config.toml
num_hidden_layers = 11
hidden_size = 256
n_experts = 40
experts_per_token = 6
d_expert = 64
d_shared_expert = 0
hidden_act = "swiglu"
moe_layers = [0, 1, 2, 3, 4, 5, 6, 7, 8, 9, 10]
router_score = "softmax"
normalize_top_k = false
routed_scale = 1.0
balance_loss = 0.000631
balance_bias = true
router_z_loss = 0.0001
init_std_router = 0.00934
lr_router = 0.0014
vocab_size = 8192
norm = "rmsnorm"
norm_eps = 1e-06
tie_word_embeddings = false
optimizer = "soap_variant"
learning_rate = 0.00327
beta1 = 0.95
beta2 = 0.98
max_grad_norm = 1.0
batch_tokens = 32768
max_seq_len = 512
train_tokens = 299900000
max_steps = 9153
dataset = "wikipedia_en"
Below are experts of layer 2 (counted from 0) of a mixture-of-experts language model. Rows are named router (the router's row for the expert), down (a neuron's output weights, with its number) and show model dimensions 0-255. Each number is 128 + 24 x the weight over its row's rms, rounded and kept within 0 to 255. Numbers have three digits each.
After each expert's rows: "raises" lists some tokens whose logits its average output raises strongly, later layers aside; "comes before" lists some tokens at least twice as common just after its tokens as in all text. This comes from a sample of Wikipedia text that the model never trained on. Tokens count by the router's weight.

# expert 0
router:133139154164108127113147154093133142138113172134169116120096100102120105153149116072113119114123106133140088129148107105124123136136151117148130101120122089153124140156133138078110142123099070096133142110107178127126124130119153142148119185146109143101126135136107088121127134102131180162110157129130115132142142125130154113151115100141137125106140164123141161125162072136173127116155110140101103121112092119140133119119187144136149136104149120132160164144165148134114150124141119138173130164098141124196136153159079127135140117107146128127122103145096162133124100120102138105130107158161126109162100146119118141115168155143127144111144153141087168136163139198148071143143153139109150097119122137115075174136129120154152125121102169101155118090086135162166169116120179
down0:143068153113126128121142162127096123129130121096104083130135116117130127115135130124107149129116112171120128132033135181167123138143156127105165126117173130125128055134140115128074124164108107119120140136116090131083112152127131119126119104168138137128103124128232173129192150138128125112124142124105109119138140117129102135121138124147127142128143104113187138142128194131129124134147107123139127095128131126119131133134141091101063136190089097130129139129134131126074127087173141123134146124128117127126127123096123121069129097078149116162108123115130106106118126098144126128130122127130138137130129101071166197100122073129178106143124141128125144146137128140128118128144134145168145118125127128127114094105127129158120142134169096134147129141168131128126093129138130
raises: " ", "\n", " to"
comes before: " to", " in", " of", ",", ".", " by"

# expert 16
router:142146131118148098103173170129151105101118161148146156151130135137112105151101099127086120102110094152126139178133118159160109149095145148112121099150109111087114175157170114089123129109162132109153130138118118132085140129103109096164136102105134111127126091119089106128114108094118134107125154131086110118096123153093168162108092143121156115105118119113092177098148118133127150154118118116151128104146134121158079097102137108147174162133145148108111101153187125105129113155178080132151157125121114148135103153124098132118152128086144088108135150127126094136095129112111129121126183133168132118153126188136118113119105129178118126102143137146119128138150166124088138115166111114121175102073093136133158085167121117119116142092103128136137112157154148135140070136152120
down0:099130133066121065126172090107057129056135146191127127124151143149127125111148121131142128164107131135126083104116130135130190125142122135096134143149157057151130103158155144107095130116171134107124117125132075151125216116116118132089140115122117160138133086116120112119120125127145156100171123119128104106109129107102089122111129112118130093127128126125155134154128137129104127128132127131132097122127141122182118173142130128101135127151115129073136144088106129141133154150136125133148141133133115082127163130140124153121157120128158095167131136183198087137135092126143099097070179159137128132118132178129112117138083123128133104107133104126150131131128145101119062151125138125129115123126139119123137128132130116135129129144128132144115123146141149078161090119108128
raises: " the", " its", " their", " a"
comes before: " the", " ", " a", " his", " be", " an"

# expert 22
router:137118134132161116148134199138140117145145150158143125146163146112116086156104145051137159117124129170137134134134074150105141124098131176117114110121127133135090172154095138107111156118162093118179103166101176165081158132151151133140101146131093140128122131156099155124099111133102155094119150163139145097149110137141144173122100119103118104095107118100104137126104092074163123137135116147177120134107111146152113142094130093096131176145127181109122156168132137133113156138133125158174151138097146131166082146119124143155146132144106107139129119134118149139085124133120102124117177139127098094150116125099136070108125159133098157137107120103124161152128131147131145139109174105135130168126104123158135115139077141117112112146158115110140146140126123172142094104102140
down0:107136128014122123185129113132115113028120089150125093126131147142119109129113132134112072109126129148108093148100135158116107124122174124135123117155104107124126120104121119076108088129129141112130160148126150141111079140144125089126099154126142138130128104139123158141137140121065135099136128132114148154108105129142154128064127129116129088125109157126125154129129059109113113131108116108142140133140149137134142117135146092126101135158153128177132130148141137138125103131155122143116124122211117126138132138134122144149109141132104169151136133165154134094127120164148130132127110122133123132138128132046077120114131169185156119156105132114156129131092148113137129126112134123122136124127129093120126141120127104091097072131153142130146072141081164113141123111115130
raises: " in", " by", " to", " the", " a"
comes before: " to", " the", " a", " by", " in", " on"

# expert 33
router:162154141129133140125161184137150164141117188145117116130144169112095100117109193143131124137133143153134092157150110101152136091116080132132141120128113112108111141138115159110126075126154161124107140129097130116139167128093131115135100117122115143129146109112144127137135123106094191121127135099042121130136105112148135106105104113137127138103123159129138129165148138103161111136155100137157114154094129161104100175138171165153144101140118136141145130141125151108138120143136115123118118114132148135103125150131135166169121117113134104157134131111148142119077122120129117122127081107119124111156109165103070134146127172154108129138128116158080148143138127154099115117197156114128146111137080081115149099117151127167173070113144126082137104154090138205133125108129132
down0:103215135126123113151134128145136151119128062111118150132138152134139108148128114124144129074105169039131141127148106170128124135134124158129126094108123126131131125074128101129089129124090130126155135144134128168163093149099134106129128111096081100129171133134124127130144109138150129122130153126129136112127113168103144158173120125140078135172091124142133126137124113125140109165112137139087128127126129126134127134128115172122124128124133139125124220135104125137147119186115099165152127178127117130126157122107119162105157126133124148122116145128147129123115151113165133128147128126180122128148127094126132173129131126086048127116129156133129130133128155096138183125103129118140143140137147121129137119133000126126125128117110128128144138098134125121124162098129102
raises: " the", " he", ");\n", ")\n"
comes before: " the", " a", " he", " and", " which", " but"

# expert 18
router:158134156138156071100153147129150158120108124126144180156080124124131128161137139089106093121113121226151115163119086093181110133114100142127144145112150104133160113138117206051112125112097136139125141125102163125149145129060123116169100134125129127111124124130101115139098101133118164137135125118078136120147110125114155113128129117142149143115116105118155126124146119133194147125140140107126064127143096118130083122101123139144146131080119128096137120154103111128125137137169140113140136137132130130112124138155050142156155139072141104135135094163072155119095116162097128127121131156136133135128127124117087115119139152153125160118125108168118146119153123128174106146175128164112144133120115113143140151124114166123166134124119142105104110150128131139131161126107117
down0:124120090127156131095104109131121129133119158124137118124118131102139134133159161091117129178176108093128118149116124152120123103183126106133117141101125103128130130107132114162141143145155061124109112129124134079126156137124172134136143137164132153142127145136106125061130129119181104137140121182181129154127131149137119125105132115111101131149120215138176129152074119144128162119114132103136205128141141138127121102127169122109108133112113126153120132117169029110123129104147111129130161184103155130146129147128111122130175127131101106128097134130113129133138139114134134101157138119175112109117135127163115151128185177146134129114143190107119107121129140132129109122116116135081128141121182130140124154127082166158112122118126121154157171132092127125124142113174125
raises: "===", " he", "==", " The", " |\n", "The"
comes before: "-", " The", "|", " He", " In", "19"

# expert 10
router:140139155157135117138146173106145175157114145144119146129138128111120095153145162102077180115120121157149086151153114090133181124105141145110112081148111126139115150127112131093091106084180083117178147134116160158083135151138147118166087147168093125149153109154146128115106138109108128073115151095120132137160115107136135165110125099136123093095093162158114138125160118118159105115129085168126072108104134146154136121114135160096135131128144167120154124145138103116134125162118115145157150147083153156126090179118130127136162144099128114118124152114121136130087134157128115121114181129120117119136145116135142110161161146134062114131152139139120123142115128165121154107095155109095131144146129099132151111151141152192130104135172095135145114163159129144150092122104118
down0:121130154091108127084145123101129133122160103158140133089106128128129105128137144089110109119200130118167126109124120115131127137127144126147119168143125099057155057122117122180152137106152095142133129129125119181067138133139118102083100160082129136131146120128158163128091125171123089144115175119099117110160126129128129127114133151123150131105138115073128127119146133122125152099130123100130128111140120128148102113158123146198064185126147120107116215131063141106159167149112126121124139140145137139144134088129120175066134097134133112123153148133127138105126168119129128188052105121136123126128134142131139126125122135135142147108121113131142099128102139119091128105127132157119115120111122130139122121089163100115130109126098126127120125130141120121121078171143132
raises: " |", " in", ".", " to", " (", ","
comes before: ":", " to", " that", " of", " a", " as"

# expert 19
router:123113143131131123147139142109170150113137128131116140182096123083113122157115162136121115105072042129114107143137103149146149125079109156130127144115182113149124143109115139130107107122167142158209161172088145135113119132139131145117106150115148180131113123139113134126089118097122135096158139119089134126133070125107147173164122108123133103119098113134091125081153123146134134100153080119123106115145102132164117141131117154152142119079128161127150137156110122131080169157112153115138139119099096146097110138130079182147149109144132088124160126141116124140093111121103130129132163137136059116159134157108132151149135106157116125159135139163117145126131129136140106160159147114120157125085125099115123090154164113146104125108141141078137125142118169131143135076100132
down0:107143130135127125100159100117167132138119149127115115146148100198115129133126119146125129107104130100143089112116138130110087133128123130128131167145121130126133100136154162130135117136085146127124129128116111063140183085127124118131148141145116044135129117176127118134107091107152143126188116130111101092093070125123200143139105153123125121131124036120123125116121117128118122112139132099130194127126165090169125104115102125180130115132128138132146147130124123117142138103109086132144128097153088119142143129143133157134110120157167122125131151139174121132125144100162138142077130128147119128122124088130124130142102105129127139116114109088119148170173142137123176150123114117133124143067129076078129157133091126141137131123118134140088112130118171057108104100155128
raises: "===", "In", "====", "The", "==", "|"
comes before: "|", "-", "==", "===", "The", "In"

# expert 2
router:168127138169113149175149157112167139134119140125140116168153091112125119144140117116142146089103091148132110111161113135141105103108113169122117151107128132147127183097147105100107140107143124120133107210113149128143130113120154125164152116088107195150112144110072130092111142116101142167144113130145147097126072118107139176146135110125102085090113158122165118128141105073156138123108120150134106128137109131144128124108110117138145152105122151119166156138143168120086109172160151134144123140122118131137110155131143152144132140116123127123148107124059141133127089146117097126090134136142098123160107122095120098122156153132116195127129110186111131174141110144151099153095162089098131182111128089102141131159112173153106093129121130103148094119144119124139146121151125
down0:111056120128117132152131127125128143122132135126073101126111162119128136161166137212109129107164168132102127143112169095145160140109169132125141108130118136129129130109125152123121130118108129129128144148161144117111129079144131120132140109108153121102128135114169101103097127150109126115132142120096122160138128112178135041135126146164071116151128116092128156144143138106135147122163092104160128126107130132115102155126129121128172119133147132102085113134111111109181146124129099129129128179130083129129126104122115101130126111101118164121136127121150121126127121142164156126182195125106124092094168155133127215126091097128086105111165125131170139128140173149108122119137130127135132106120129122123128143142128088129144138098117055218131137132131133129129120124142132
raises: " (", ".", "-", "e", " C", " of"
comes before: ",", "\n", " (", " and", ".\n\n", "\n\n"

# expert 36
router:160138206133086125146166163098146172128118130145134128142108104122149113137150115124130155090117107152137109105157118125133124111118123174152120117156126090168145190152129131068104133123123153118173119115084161144093149123117130085195119139121156172133141143084115168128120112123093130153129120124149111097149124128105150143158081102146151107124096152136117124160115133140160195107113128157124109146126118118143137126109145116136155149123090102100189165134146133091122117137139157141139128135114149136122123143176105171175169095128124101161176108167100163122144113137147101131127116140135123091146123142114143162109150134153092168138169144129090134150172123150160126132116118118100131159086109132089113122180150130119145121098110124113135114137140126127127124092106162
down0:178107129112137133113112127194126128107125130176115173068091118135127130135129160216136197101162144140129127142134134127126120128111156132132127138169117131109169133124081112139126125132171124137129094114148117128138129161133124128131128202101112231109127120118121159159125127092117162128143164122116127119128133168133140130130128141195175122130118127120126148154121117113122154136056131135120136154090125128167132118137165130130137126158083141124140125133135101123128129075123132140139087148082084139159132138130141128175091111125105140117143129160123113110119155154165118123151152117131127128131125125125150096129132122121128086108124173081137102107106115136129128137118111136114135156087135129137135134128130045148154128140094119083167148124109122143126123118120171
raises: " R", " M", "-"
comes before: ",", "\n", " and", " of", " (", ".\n\n"

# expert 21
router:129107164125146132172125147103161155105126128160094116161140127088145120112120155133122166087085110133094139144177117138133149149082138161124094078153129126139127183069113125127120143118162123142197140153088117128093142161144147107134106173127179136119094117132115114138098124096117135094125154127137121127121103144138109169138119122106105122088090113130089128136094146085137089159125133157132132097100116141173142153119119118101152126142082130153147139125137091132128170122116122155142145125076160119097092177133112134120195111144177112108151105135086131135117154141133125102097146115113099120159128125103151137086152146138103134156138134119124134119122136174142154120087116095110139147122127102146158088180171139147095100087136096099151116135110129120136144117101108
down0:131104129121125119169138111127128171111141114119126129148136113129125129130129146128153130159061137138129172109163125200140164141141111128139143137134128120124149120136125117078177143127131128117122129137064166140141125086138098109113094171133123133139144121221118101112142132132139110133141126077146136127116129170120181134155122139154116119124072144130138125143106128132133137128119137126173130114133078138111119129198111131124116121152130157148106147098109119150124127129073130129175152143161119172143162154106125202094142127104120121049147133147126106134137132141112133141118126134126053136130131147136117176157104183139159132085176094134155116120168165126134137136101108114127125110162134141129125125109128109128134094115125081113128129123128094065119131148108123
raises: "ians", "C", "==", " |\n\n", "====", "Note"
comes before: ":", "==\n", " |", "\n", "==\n\n", " ==\n"

# expert 29
router:145153151162162124167159170101124125122142108118109109166134126100140096122156147116092127069129122133142110130164110138123149126111127149102111133123170137165147116132162172115117164095136140147139156204112136154121136174135154148123130135142109116122125141157127111095097085119064110137170141081131140117161110156114144167144067097144096154101117152096093161102140116133133161099118119149163101105092120156130124144110142121111128130121102118152162152141141136093113139126163132137139188145108109137174108113119105135138151154143140107147163094099120105127097088158094103087139124122141116099154111110118096139175114137175111143145175154132129137149164129138095121125126170135117126131111102110144191126161149135117135098119128124111081086151133159137164113099109120
down0:128122127132129125101120130091057128175126131066135152129105165134119134125155125095128128051140128139127120126127128150138150120133120116128142129082144120189126126133135128130142111121104127168134118079066099120120175134132136120103130098101124136186105113128135092127126089096128143104161133139143117093133134148121142140128159116149124107140128122053138146135124135110132121158124126108174175132086159127166101124120080149045109110129115122187122171128117129137091107128176141106125141121129143132127141132126093113128192170147156086128136127060135096135129117139128164150100082165129124139117129127120160141126119122150178138104124094125070120135118079124132105144131136186121127118126172159142129145112122128127104122131091121122136117109131137133125088115129154
raises: "0", "5", "%", "6", "7", "00"
comes before: " |", ".", "–", ",", "0", ";"